Weights of a small mixture-of-experts language model, trained from scratch on English Wikipedia: 2 picks a token.
Below are experts of layer 4 (counted from 0) of a mixture-of-experts language model. Rows are named router (the router's row for the expert), gate (a neuron's input weights, with its number), up (a neuron's input weights, with its number), down (a neuron's output weights, with its number) and show model dimensions 0-191. Each number is 500 + 25 x the weight over its row's rms, rounded and kept within 0 to 999. Numbers have three digits each.
Before each expert's rows: a language model's description of what the expert responds to; "mostly gets" lists some tokens that are sent to it at least half of the time. This comes from a sample of Wikipedia text that the model never trained on.

# expert 12
Nouns naming competitions and time spans in sports and election articles, such as season, League, Cup, career, round, election.
mostly gets: " season", " Cup", " League", " career", " game", " round"
router:482489501514507499458507476476500512519450478485494509494482460504511507511509496466504521516507491514498493519495492521500533521510514486481467505510500491485504523466521499534497527574551498473477485536521494505560550510473482460497510512481504519491497502534481500533504478531550514474488487519518510475516505462520508471490554533471492497554513507519519512492504470523519487553531516461487462459539496515503504506507496495499497518482468505493519501559493486488488409518474507455486554476493485546452510487469526489489455482461526493475490495527460509476457433512473481508
gate0:511452491491530496482478510484455459495480468497490528463538475530445491522534514476486525485553511481482520512517478532512511496514506517487487514498481474479529504549485487478512469546493546518468501503543550555535520510492445451501518519482495491482470572523470522524491490500524518503494515452470516479513520479516501495513517538491498477511537536483490537468514502475477462498524520465472514472528503457493524489494497499499483489522512503506550519497503505483521454492529561500476533464529466518452483504501533472501497524482455467504500478525469477483500511510488481526
up0:450547455502522507518482508527516461486492508505464542543537478480515466474515508473508545501509528491509520520548489481482460494488457477544509536501456514516504513473536472504514523487509504513520524468498467450477479476495507510491499495459522482469463528536500506466492520551490522497506474494517517532506520533521502494481505512497503499477487467465513514488509473513549527452490515522511475506485533566512481500511517514447503475462487514507494556537469523494521468444442464531497522477494508479519527550504495528491515503478525486498497526501467539474536476501521497490
down0:524514491519518497543479539472496483490446581515467516535485517488472501482455523515519518464537527452495489502490521484527477498493506492488486506525534485456486489506492580502512499479494468472489494504508559522455516469494495484470489466499483528530506515511484517535476514503542526480499480494496500519472529506504515461500503474535468477509493495472500515500511483525534541499438491557524493471478532534469487524490529501468519523485482481477487510489511516507494483485485462539486467496467510512548541484458492478519484513461531485471519483538549461528535494479509500497
gate1:452532488536513481496557492501520509528499502498505476491541468520489479527499476463491505482511562476496491486525452505546466503498508502532498512504461513507524470498470474503557510510507470520460494535526479497508510500529488484492494507515490535504479533547463523500500482506516486492483498517478467497591525471489496495491538510545499489520467494487477502506459511490534461496531516477478472517491546510487476464525483438521497504468559497513532484505486475501493542552556520477448485473496516525486540482487496461511518455479515493494508504505469515521462477519490521496
up1:540469487488488514498519491463495512474474466485491495528522525528521492503479483525495497481514495544536514516476483504564477470516506482536465519467468511483510488476487496498436440525518502487502475479483475495486484435513521529497549517525467491481521503533518515560464483513530528479484505463516535523480456525514479512491532570509521501552488517539515509501530508503529463507493504477520507502497527505488483518543514481497528476433524482506514506502491486540535472498497501454477478546496500524477528477450485476503496488498492490537512529512546504463454475495499506487
down1:485512501549517467538457489485529484494478512449499485499499498557467506482495505546519504491501498520510472521498530510507483527494520486466540462472490508493523466544510506513545526519512439509455517524440495506535519509478496472456514516465503516514524515523514527516505474462499501514519510511494489473490471511488435527454483494465473512466480445487533500520506529484507490479438505501483562525512503496472475543494480493488497518517530516536490522483502481491467512518546505492483496517482524482503476500465520479515551533477472515518471500473509514513499507455501568540
gate2:490447501497511476502524550531480543542524471500469483491460501524495488502501466479530502476533503484495534482540487481520505481492534480511528541489476478464467500505510523476480501514468545509539479452483534510503527526462482490510501510522518473477509478503517472566487492493536516522488522492506479511539506497486519508487511469495487497533463497501488489476526522462509514495540469500548478544471487450501529461545476530472495482454507470486473454483475512474488511454519499503482527521468524548471543516502442499534502515468521537486514492501506491477531465535487536474
up2:531486516495442490488508490479547507496522510502506516537481496477455493458474531493502513494497478498518507491499449499511504498472483558513499511507516487436500485477469485515486488476477473494518488522488492524511518480502529462493506480498483500535479560453508524490532548500480509507505515536444475521552482445547515507491479475473514528499456492509516508512513495471506504502487450534461479502531511507546486532551487518499545521517531493454489475543457468481518462542499482457470529504554521513502512540503511504460494513454507505519480521475524521509535478497507527501
down2:492505494542485482501527540521542497525522485497501439512467533459464480521545475502465499519492501506486525540470501533467496496494529479508511484534513465534497493477519504533502503460511522512505508503503480496498526530494494483493548495528487492480491514491536497494453523511543516471507517531545540516497503529506504500508511562552493490488530495470486521458484552472506490463498512477478497480472503512491499465496492467562497473481470472520479516494492493445455485522503494478484458474491449435492522506524484460507516579530496503553483498472492466507495492506527505483
gate3:467518522506475454537558469492508531507484507514488497512469508506489474532491462483530507507518489526474477525533462503480523526494505482456518517490492497490504513507471513492508476531519498492487477524506478555537537530483523484507517515490516494484533469507515493493520489462516547532510461460497572452483491465472508496498520485536484507537529537546495507486510469480485481513542527511486440494529524445484471484537507467479465555448517527454530507518510522508508480543510526504530534477502499531480492464477507483524522470518501504477495482492455510496478505475494517445
up3:550510523491480518518473522476537494438510507509503513488487542504495558506520440486528516460490479465483506543499507497517492530512493496528469506490531459464487520488509473521444525539513537539462522549481513473517514460469493526507481544503480499490501489518496504485500529551464508551528470476454511471486503432513589500511512523523499485540522499464506542516484492484511506524503486516475489483517497487474498476503524479495489483472475456511507486508495528462483487467508508466497479531486497530521481508471499488487532552502483485463501475524484509482514494531516525494
down3:461456513532470457518519449459468514513487528569515491491470499543506501522557535546493521450485498486490490491503503494469491504522504520507477494510493502497525538499546483457501557488482515500506546541521510549484501481468488495510498484473508560516531519496491470522515516521526491505468530481548506469471484463486501446506481506508552471474504530466468485501498485504501472480523525450476512508450505500479524500516483517499510482480484559522485519492469495476503498561493532522510521510465515519530519476479483508510501488512486519514453483449513502515477487479478496492
gate4:488459478527486538468524535479495549488470520467527502511510536466497480524529541496515527550524520522516524492463533552474477540483505458480471506510511479507516499492518500509527533514498495490502514529513506499495484482495518462458495475459472513500514543522508508478497502510530483537463472533478519487554471498531459492528508492463496447541499510492472542491509456494506485498514540537505474503524471523518517452521478495521532519471520552490481499486494534503465484464480516485510515533515447529446492491455497471445464496465483480512512518497474498521491494519527483520
up4:474515502512478483479498506471511511483432507538520531470525479518542480513532530493463506512525522497536518499509464502528538510524499444507513503523530474522478510502465508467503493540484514542491545493574518480524468484478528480524518518490468499517527489492418477496501507522503535481487512511525523510467473503504478496516503522538519469536471497528423504528510501513447463505476534486509508473476481478483509457484520518466520515509510502487505472483508540481479508489523522520464494514463507484482496497483518485484503470518512519479550454527454514486539447497523484509
down4:509475493511471508520520482503499545482518488512446504515508498514538460447522488494529494506561514515504498489530471491476509510479526484529495466481493463470474472500480494483501510450489454522493500550488460512460487485554516479490493474474491512524428498540546535471464504528479495530527491500480486495490465513533497505529519441537553485516507475488489484492524499519495494510495506534489526532528494484506478496506558469556488514484483525493468563452493491528483535517494481479490507518487485548535511464501495484522492500472500495521486468541483469523531538512498502512
gate5:507497506505530496483508468502489460505517489500503487514541525503494510521519532482418502514514505543470477536506452475518483520481501465485488512430481502483518511471560477472540511529516511517475501520495422507525533495492538470546477532493509500495462450500481515498488502490529541479511479483522519537459470514487493504538528491492499469537551488526526509485512495513494513505518482494477481499528512510457542505494482485495510522520482504480459496506500472502527462494475523442483548518490525512479509501503495493510512480479540539453505491486523540473497447462481547514
up5:485481484502518493463537536561500497493428504529509507448509471497502509516489483488519491516519540487471524500471490469465506455502563535466519502511521525516461509490486513513470513510508506518562517529484506469562489526474500474491477494471512468495508472484547519503473493475484515497507487502480484499494479517488495474482513512536476530525496467521488492489499463528507503550515502510522495522544498491464496455515520554515476501495565513518486499530496435493525457509525524533486513501512467469486557513493479479489499484515553471515481505502479477453470466490526523490
down5:442519503461484477485515478520483505498512486495500496534508549534538519521506509509505493493469496514495505494540524490472501465465504558520485509494488468532494487518545525486537459472480465451475532503499471509460513529483535523516470500504470504525541458483477483491468480508474542499532476482526503496491513454451502510524531525530509478467489486483505525495485539488490560479509500509486495497489510511504493506481498479513520501493533488534500428485513452474499553536522515534457464523515487493500499493512569501506491513521512497524492525489564429487472518502488464500
gate6:511509503474490523491523454517528505537458502477509473491527461549543474485484517495535528472470472462500498461474486520486515475476490528546497486527483489489526517460560497539453556496502490484499525500527493508516469492500503498497492472531496512483453525507431532452488493529514477526467484555528482478477467462489550464452497514498495514484554477512486478472474504556507479509449513493490553516535504531497518500497486518508484531481535474498482521520501476498493531546505487504500524479500522506500514511501519517462508484471494507490548496533473491536506516491475484494
up6:589495476520504515484469463488507467497496510468455522454520483488554512544519489511522492526533484471488478536507510517516488511505520501479478500467511526476503468523488492500493526500561488501507541513503518497514510511523496547530490509495504536497503489485476486519476485509490484450527500531481461509536545488498519470530528501489497503518532483527519539492497481543471500493483491498491469490524490474549521533494528470445535487476495505459540461535495502486526428499529501475495517503505500519471456485487521476517495504453504516481480469534474422508452487496494493476
down6:523497449505531552503513519504518453491511434505441504486512498488504534469510508520446531503506470440512477511500480490514510542506474506483484535482528521499523489490556515488511524476515439468542472493499524479512519485526504503476483525470471533483479518528516524494495518520525465491493506518481520459530473478525554471519486488534507559474455496508512440498511518500517456492490518487502491495498518461492488491514462466518504545519523510505486511489476471515490477488492521458451482488499531498510469512508488510509555525505526506504555476517503506548469520470483530503

# expert 34
Capital letters and first name pieces right after table pipes or semicolons in sports squads and results, such as D, T, R, GA.
mostly gets: " T", " MPC", " L", " W", " D", " R"
router:513443513477501490499465487519499513506431492528528496494535544490509509509495499459497515511504512481535538498499506545501460512509514495541492488471487486488490534505525532412510510500497495513500491502539507535508514515487528476514505481446466491502519447522512504486519486512506499510480457494492510484481530484487505488515487490445488510522504500517505494518512487501538489495547494508477504484513496505510430500492485512466510514468478486482498506602498544507546470492474499508506491430506555497520499458490497452510448444508523516466545491522507494502505518502519534516
gate1:498472461500532480506501536498532524479478514558475524493531514489500508480489534503501535518495508474515522522517554518526473488500519532484528512514511510466481488506490493507515467460487487500508540454557528523461485537501498452502507467473495513495482521476513473467509443514519514479487462527486492526520518552486488514537507478490509532519522545476487443475498523490443482515497473521477479540512462487508462462472478484523518525504534492523494556508476532536495454497501497513517513458498547495469473496486500462509477465449526530469473498514470480512511508500541485465
up1:495515490526497552457535453496527487499489503518484497452508542473514495517494483480497538499510492453456532495511490475527440486483558486548501541506509484489467492502518488532494484503499529542477520461472453499518473488483529502509489514488518476493472509496533486525510545503421526537472489519510487465501489484474449521483510503504488486481511489525522486512492540468527494499498536502512461488508531466485499483513499524503498468498489545506440521536503531550516529512525526478481514519508483496517510479496458449498472517501476491482508530530539465487562534504485535502
down1:529505456517494499554504548467533468450509454492508518515499510490494479493475498487449509541525519505502511555493558484505517484499485499494491494470513521507468471479508526492567507469503524526509455505490524500528503520499500506494500548494484520469492520511511515465491493547517523470490479520486512535506519515481539499471487482519495450525497514445494521441480462454491543496477487513517535502508488495513468503494488458523522474489559494490500474510496529461519508484526485489511494522549537551479474541500455486486511478505483489474511435496502507493482526441511513522
gate2:527455521473484481484498497541479492525488457535543534463500512440460512497462470469506498536524521459532487494513530520444462526517513503507494491474482457506466546512506525481495510496482518508466498524553487531519538531522514453487502531479486513518538466514491477502502481487511488492558471496524513494542509447542499507495493466454488500540495511501476503454528478481534510442536489489541474482518499487475487524504494494506491510473492520507537500503530497501474516472501497441539466478518508499476515526490488498532517471524493522475503537518512469469522530482503526533
up2:477468513468474492493526476504497512487503516462530455501518555491502487453469530489476523529426523502463503509517475494498490504491486519517506480477508505474487487521515521504516528468512480505568465521518464496474486558497476539502470484529522482567520533518481527517492509448493457511457510525475473498486504480523525479493502519494451508531511467525498500465515519530485540514508519538482491518485498541444498483524490522511540535515500497477480485511475473526523497499479503476463549525516459504500511544495514523474501530469531527512474470500494534506503440486505462493
down2:481539465507486504495440561476514495471477507510474496543533504512537531478527531477528495474504531476517523488495501525472492525463491519533493518494530490513485503444501455507483494514486487501529524537491516498517494492519473497512484498532512482469489511515487502505518521488508478487451461490469536482497541460439473491506522521521505469482530542506515480512492476497501470470486498481500483561522511534495521462462508494491506535521508490481507484500504452503562495470508500469577511540450521504541486547520495494485513529510488542508547472484478462477483484470456516493
gate3:502507481478537504506515520493546479520483489491498508495502487506481518484480516489491513534502514524541520510500501462525497498514469510559499465466476487449469494516523517506536490509484534488509503503535487510526484496535427519524533440508543457512512512502493498457500490495512497560508497510492532490494459486523465502494519474512496499491489475477498483503520487513467441504473496549518472511438500526495552464467529501551529480503505500456531484523516490482546447484491521523522463466498543509492554475472471487453513501480527481462489511502529516482558503467493473500
up3:499518497521530497499580554509498450482469551529485523513563515497479474502560489463477517472493531516499518493531481490535530519518494448524473475485517444488513494472485479489474512517503496473504494525467502495510457504485493527505508523496504512483494479519468450528512549443513503469497457511486549476487519492461511523504511504508491491477471481505513489476533518496477483519500502465539492501526498537491499504493501500489526531480495528510455507500466524536535495479520486494474513423530512537543469517492498484474502479519466462477534485540479488490516489476495525537
down3:483468488526507428523506463522528478445502486493505497473481492459480527531509509491486480513497505477513497483503509530539517488468492507483471545529531465490504498513483497529555498510556519540509471519491472491522471519560573473520462518504472499498507490484505548499512509544462503509465482526530523539529510488513506501511472495506471454522486505479480492455497484530488513518490531511503490501469529508543491479451505499461517476529470498488498479499516511521492497518461514494496468544516560455523471479450487480538502492528471515550499488460505479502495505463503533506
gate4:478506434491477506522488463515518547484467513492509542488528488455469494468469507461506504542484512514550512507535479526507477511505493466497497465511520472577496523502473498518508495524504478507522458509483534541488542493480446488517526513426495488481511507476506491536557475516492530545508501490519507478521555502515510533524483486479478524485513474483456467490508484486507466489527514483488537509517500476491466474477500521545540482456456500519484499483520514505508456496552511482452502479494514532482503505470457491457482505513483493488500528526482528538497519498499500502
up4:518470461498463474494518523505490491484438503496515524459508538522551496503479545488511501508515507506558533507477514492532456541468476507521526514483501527543495496453534537519502521501486518527492459485521489467512510498510471458501470514528463493500488491474480441499494496510483500463504486536531509460504486465512516458525541495482456523450474503533454483524484505504523485514517530531500526502491535531478497528511561547504477517445455514485475453496481534502527515488498513505496500510493502488483531461494504534549521470522491476449529501528509497506489530497514482509
down4:458538479489462521507481502509522486497535507456467535520501506514477527528538459536527485544468515488491544538541503506493508472518478539503491571465502482515487519512517479502485498473495460503480514452491515524505454470502509473495430531500484507495489518493489539471498520464534489509466521494494480474491478522529512505464437465523508466505530447506519516497493561526482521507472494531549478466493509501485500450521472494487505464472523492499499515503497496532501499456506525554469475503495526517526502533516525478524509503518542488462501504515485500498495475519499540458
gate5:504525465508463535503495484484490476505472491547529514452489474460507538539517483482517489491455543501528536499490538495488477522538519515521477491479519525492518453492492543529499527519537550470528539499531515542530522490526460522501501440479461510513509452511518519463517488482512440502526516496490499458490496484483484523477491437504498504516508517562476470499513527526483473523489490523479486517496484475489495474524491500471514510464532496491491512518473542480510499474494494451498511472479511491493530485496477424545493499522526493473500490534526490490458520507522456498
up5:509523517507494508525530519518520518466470536497494502465457523485516503496507538473493510519525517463496512476496530481487493514521473519509454547487480495521472492517499520564527496516524514502505461482564486535519457496511514509517550481491453500491501464480519475469543467472494497510486505482514485464493480564516491501505495481533462487496539487485495490520543472507512522500488469507464500493482501507546547545515501520444495482464519493520489492502493510478409532528504484489473512475481496506458493480482466481518515495506560490491481478495542510503528506446472490445
down5:482483465519480520480503550493562469500485569498506508550451479478545513464509466514496527472481496535508514488513506515516514460512518525513528523478491505506481491490518480493449462508500500494499499505463482502493531504514505479473483556493524499487468493507475500508486514521484510527510520513480533476487517525506494486504501426511499527494477480488487487531487486476501515468483489499529511481445484476499538477524462528491492556517512456476503525493534469521491527562553496462519524487522479474516502496514482522485564477525475559444551470499480489525476510478488492494
gate6:488471465502480512484499531498482504493452500506484514510498533459506477490494486497477485519509473521493505514499510542481521538478498475516496485507547448471548503517539489495510502505524440523427523498530520486527508517497482504510538493490509559457536453522482471469537524484493551508486516510479476521515524457476547502484520484511505521499510472480470459528542468478531480510533511484481469494518484479494489509529469491534496538490492503514515490525532514515502447501484496518528461531531554510512493444482545480500471453450510492480526519443506507512487512493521526513
up6:483506494528508451502498504488530479478475487482512472489504544487496515487507515435513505506512499508502569462511494485504468472489485437560520499537510505477451542549490506486513534494497473501500497480541504534484487545488507493466449520477533515493496489535493483555515518482523499476485486480482455494469546519493467513510496491481484548543489497493507501497519503513489530467537494511492489508493545527507506490548465517449527471502503509524466495497516480548507476523469509538552545467527498483513485557463473477463494517464505480526493485478472517499504465508524484502
down6:484525513510476512505503516465487516489524485504507538451491508525500518469498498498467528496443533509472505524513490477538466513489486522501470520483485530498520498485525479480484535486506503529516530504478475490522465492524436499526507503498473505455509497504487466460480475524536506517504480470477530523496489467505503433511532516508505517479517496486502434491464506497517490465494509461504564563488507487492511509538518458543516504471549512522514503516515541488482462493496469544477502480474469526513492510449511514522508516471511507469450493499548509546533458516547504558
gate7:500514491503558494516505494492544511537435500488477528481462493495517501538495519502541514506478460442530515470480452497501467500509486501479511529470498490540472566551473511523512497529482536506493526492495549544520527468487523513530524425505517474514522501487478495519460453551505495499465459466526545507523520494463500489499496505522510501477509492504519450514492477505479510500474523501479484500544484503511459513465503501527497544487530517452491499524491498540487449489485497518535492468467509491473499514513505480499505462474517507541482479505503473511553498476499506472
up7:462510515512485473509494497417464533483504502479529507513499499503500524522478490480478500508476487532497510492497467542526499533453517522447512453529511489496505500537491458515489492511486485473489529499496522532464492496505495470479489564505467517519488486461503526509491501505458481472486485499491481516505455494500495478513470459529460493516473496487508488496517491488482409511493517548517514468570420499533534528481518559541494497514488508501498495542498533489513514514499478490530496509521517485511502507524566477506508507506483499520495517497504515556493535468522466465
down7:502482495498492528525476483535519502505474480526444485508518527505466560467526512517510471470502528503509488523457528481496477509516487492495505500476511492516482508498465507490510495442493509491442511511529504487457536472464525546491526478449493535548533521510480514492519547482533482529493463518490508497473499484504523467482549480514449497526517483557501496477515496524527585528506505474510480483491529505525481496479506495492482480531451479501528494448480483515474494515481520450513524536523518504486487493546491493476540529523511519467505520469486483490493447503508458535

# expert 40
Common English first names after by, of or commas, such as Richard, David, Michael, plus words like child, historian.
mostly gets: " Richard", " Jean", " David", " Michael", " van", " Jason"
router:471483502497459516519495487509525518519476492516516470526514490476511505542485512462499531513503504511524527472520510484501460525514455495536468546490469473458502525490521510502479492544539500510487519493529507496506497512474522525486509455494507455519505504512474542480496473578494535459471475507496487488478540500494521495515517505499461470557500475514487505462472475465517485525511529481471496485500503547471476478470488533464518482517467454455543495553514531534514499460500460514515515487489509535505543491469521479517486495477467480467533500551455461506526478531458519491
gate1:501511465457530530518473477512568494468475447537445457504455444509503542509512468513511526496507500449519515518490516509502498503517479495489500490533487490440519548492524523492478537529511508535494492466504481514451485501488503510482519476511526498499504531533482498523518495526496522494502511507452509547491500539456515494505505568484473474517514439468482465475512483492518534477499532464485474548490485472495487486506472493474531511513479479503488511527526493503512451471475536488491526513495509514498498488489538513491507473518520484475501515451480506520504524532503572525
up1:539531486491486519477511465493485542485470519518504501481507534542435516519528456523494549486508502509506468495495482501501508501554517540493492489503501496500511519523480495507515493504535509473465524423486478473481508503509506485494518496519528453518496516513476497540504483494526527506469460527488553515536529504484506540496536507510466524505502447485541505486540477488498487494485540502491502465524495485495459450454475530487525522499500519518469460472528473540519544474496536539520456493528531488472455518475522510497505463463521505482471474469491487507564495479480530493
down1:470468512490497453540505480440516502475514516492496456499503482497445516478519507540504501461569510470508512490509496508488539480500492513493521482508464519497462486485536506517495524485499493524512466471544522520507497514500517516492443529448494490511458508487536490485458532514483508504474518468505510534471534524469523525467502474504536503476501463520473469492503488544477510487494487512499550511468480486467506556532530490495519498453496439512525544482530508526501528491521501446512464529516459520524517514515547527503535513499486478484524451465502477521487508528526529498
gate2:449491461528516519483471513490525506459520510498492480515509522481507502474493511485512508483526527508490476460522509462524521509489499474523538536509510498461457498469534512502457488492495513493551545503495522519459469495492555475439498483474485489515537505516485501504517482531502501465454480526507504490493482501505503506494502524482507430534540473474499460486493469518504480536480565508524521451521516476468509483495481526516489470510536472465526528534525500478498476515501526545521510572514528470510553512484480528458505497473486501515478486503500479522543496527450478538
up2:512479517447455489460517497497563525516454508464501472458516476513547505492522484486481482494510491533529508455494495449527508537505490531506472516465529530487474515538497456514505523475505506537501516498543506542524478508510502512531461469543458491524504520518481499486541548516491462480486488486434506497489545516496486460523491490486498496469499500517467494533489512484523487468509494473538509483484501486474499470511513456517521497483493501495472498502485541502535501528514548480474544513527492473522522483525465511500517462485467511514475466516543497532504536548558479498
down2:525464480516534490476502521485505479488492515507497562531450541467540507480501532531479523505492509470477483477446493496451480520522510477452486499517539475507517476489490490454521489473507486490483471556437496511529518512549496510477501513478524529468520516497461532452517559508512526520517493522474529489505462495516469485516479542449509506498508533496476496491486573495523474481499524537501519502453494528541511533492469491500510508503503504478535472500487514497526439549499489487478469528489508487533503515521506505451492514508488505455482498500524471473524519525512484489
gate3:519529522528455505508518503521527483525495504515498501468524476445488461523487494494503481488489494469475526516537482481563483486526496514495501485529539534501496510528521503512477486495513468508475508492495506480512526534487507516475499522501443434472505516538464497475495503487486474518505498505504490510471518516509503584483532530478475475513478466499512477475502499511465501539510521521488488516506467544481515537445530495496537528511425494497515464513445535513483517481489521497468503526466555503472503530530512494513533465484519522434477516505499510569505493520490524476
up3:492494469530481505488469487514542481479520531537488492507495528495514485543496536492548521522437527493529491519442498495511473493528523539507506529457531501510450512492515472514478509509522472489494454467459483482495452553503458514490532493526449513528509568453491535507512541534499465511516451492522518509490509462438504503474472491499478478544519508543463480528500484505488505479485512509487489528517502521559451497472496510535496483499502482508528502515452474472538537472512480494503547504501500489498497474509495474496515501518504500470491492516493477476493509536477463494
down3:470473481485490472501521467511543496480520470518498479484476507487520464469500482454454476498526487483482569492486492512523500489500492450494534491500508484516478475502462501512475530487453443530500512504503531478471521495528514487485491480514531486503481441491529532495527491473481497482519517522511476487542457474491461476529522511475479510500493499481495535544521499524504506507499486487518524487501500512467516482552547506483492534495536587513495467511495492501526533498462536499512506552468513516494523499475521561450534496489529521547480506494536497509499560513480459493
gate4:540482502505481516519494508540489481495475498492481491490472505513484478516511494537528504478478512458502562462495504489512506450544539491526505536548483477509488529493472490474447495558472479517500457502520488511471435475482504482543497461487497483509491564543525507469486504543491525473490523506520473485468503536517531495534480493522523483499493486487567514491504463486479508542491466505483493499510482471467484486492553510481487467503487511500480462493474485482447533516526506496529483536503490505536518476489513468485548517491484491463526488536455496507553522483509518463
up4:482535511515537503487515478504484472554493519496500551490478526468526487509468520501515514497492511510460475481468520549485521472484467498537527538492455525505473463481487468464537497488485506485551519476507489499512464502522502518546480470506512464493474435509464475525503542445496507558505536472498532424528496515483447469490483490546500524508516496502470520491507498479516501529465497484524537508486488501512467514491530519488549549517488494459524490504517493522543492475508512493511501498456518529511479498524516529501489495525469521561492494480496500468482531503512534489
down4:503481434481478484526507529504494521470529526501527419537567494477502480474485494498472460509483457477537534504515511480555449550504470508501492507519518518483487493504514524524441501529486508522495476473480457492511537524515518481512509512559484507482488538531464479510492477536511508493519454489526505530478522504468515533533454499472520490462473499507506521504512516500531512493525481494494515480467476475518486472479514465494465525508485509547478448513477503521477509504520510468510501532504475452540488526541520493478485507525523527456495470500489526528507533497500495508
gate5:495512505510488470510530476526518480503438488497513500498491509524481477511503477484481517534549432493526490484481483499528518496510525502489507523495486511486522504463506496516516448457553494515485497495480529478485523512475583490480481485499505497517524511471498504498500523517512472470530474519482480452531499480453501513515528427485496482484518541521503520502507514525508504501507476452496524505498537496459474480489478524527531493501503556512517480471501507478501479519479475551512512462532527485524517482528503440542477499537513483462540479537473528497554467548457507466
up5:467452514455485542554448463540493438515466495517505493516546515480501508487455556500517493545497490468495506496523476500481488508482504481507481488455491521499480439479511541531519520462494465464482467534495497516499536507507505497525506478505521538512491540493499539533492508501512512546520518525478544489485529513509498487490502500487484505496530506468505465517498494507492492540475507556507469519525521518471485509513502499498504479468502493486520451488492541492501503466506490476520471541514493457491525519508590528488466505527465489497525469540465525457517508473485511508
down5:486468515575434494462498529481503454491491506480514479514570560506513501494496488497519563488500485488480469502501517495535475498484550547511472520496495474502507509519477471484514451475512510485475507478471520541508473462530521493461481534497502502496469496469537501490519475471518495493512469474484477503531513462518527495502500501505532525452518496499478492537544494480545507472487517496483522486518495495512539505493467464526518534488513500453509459462506491536521488497490506471507530485506489505504535530513448521518525471522469477503469519572465503529499496531511467516
gate6:542491475498478492488502473537487538508454498486475487541496464496488477531495506498521521513484465532539515532508494504572442523537533505530471509489466475501530487545506500504516520534461467515465514453474540487497516507475501519488467488520488533490520480516461515494471511560471514510497482506507534496506510481477523526487493469508471502488478490520514525464487483469459529542471519496503506482479483538552476519502561479466483508488503520505529499537518461529527500493493533521485462545466525495502498474452516495473476514480553469470510477525473504527492534472496479515
up6:472498475480511474486515512472525460449493492470507480486498506470475475538445525468514476547489514557542492452540500471507563491485496491502485503525486503495521474490515550491484563492516474483470489511466495535493537524533524487492490521533499522492510518494487511458464495475509472555518491529530506489462497552501497533540536491536467497543500459494506493498506440475506468504486522502460509464525486501476524494501488481511522476454473468523487498523499491518454487460526493488474511475525508516526484483538523517484525468518487516497499544488495506515550488486490512540
down6:508483513509471455513527488531497501482500478473493464461509491477503461518497503533508504498503499530487472520512494502535514496491519457502499446508513495511519506547538509504521500490514460501512537466468474544491505484509456484496500479525512512530496482506552474549506461428501528468506494517501510493497494496486429526482543514530473549519549462479499498516466505525501520490510506537523480510479528515493471497499515498514436562506516482491543490546436481487493463483569467447505481494498530491478470494520496529530485516504512500498479527511481511494498553505481477514
gate7:441491513511471546501492486527499478497467511512494499467454483501501503496469495502530525512493516492507470534534508467487464535540495460457496506500537505504467500520515467505497507507509543526487535543474467530521471505579499490468521511493484535520524523488476512497530508502518557497475459467533473490519508543489513516503494479473518511470537436518497521487521527476536473488545476540516501478487501512485490498487540508468541535526500511508470501493465485515504475475522473501495496512521498461488460527524513478531550529497483420483497467501477510469539474520478504498
up7:482502485460513534539515441462502523522538505459504475530484501546495474532491483533490506529508536521511461522518497480490494484514444497507487534515489488465500531465488494520482511523461482497478535548483511498510460510480496494501502493540498489513527474490475501497501519554512524530487505504477515456516471508509523511478511538494489460474498499531510497512461502487461481482450491476550472499541499517464457494464486531489508492536501520519487476489463540499506498452546560508476528502479493494517465451532521511500536483462488507460564544483520519510545524499488499516
down7:488482498514533460503497486530517503493523482505495470452540517566454474513489494502517479468531464464524525491500476476493494520511543518476441501480477465495504467514461508513496476541522511518477520493508496510489512552512519435518494492469513539479491538491520454495477489523537493519532521482508477494519474462502525570511503485463518502445493519494508500513540465510481501504530512501471456529463512484529474540530464518492496456513518502523518532513475484498573498489504475539541505494458506472532502538498482493471475515500484471517492501532495488525473489529500517485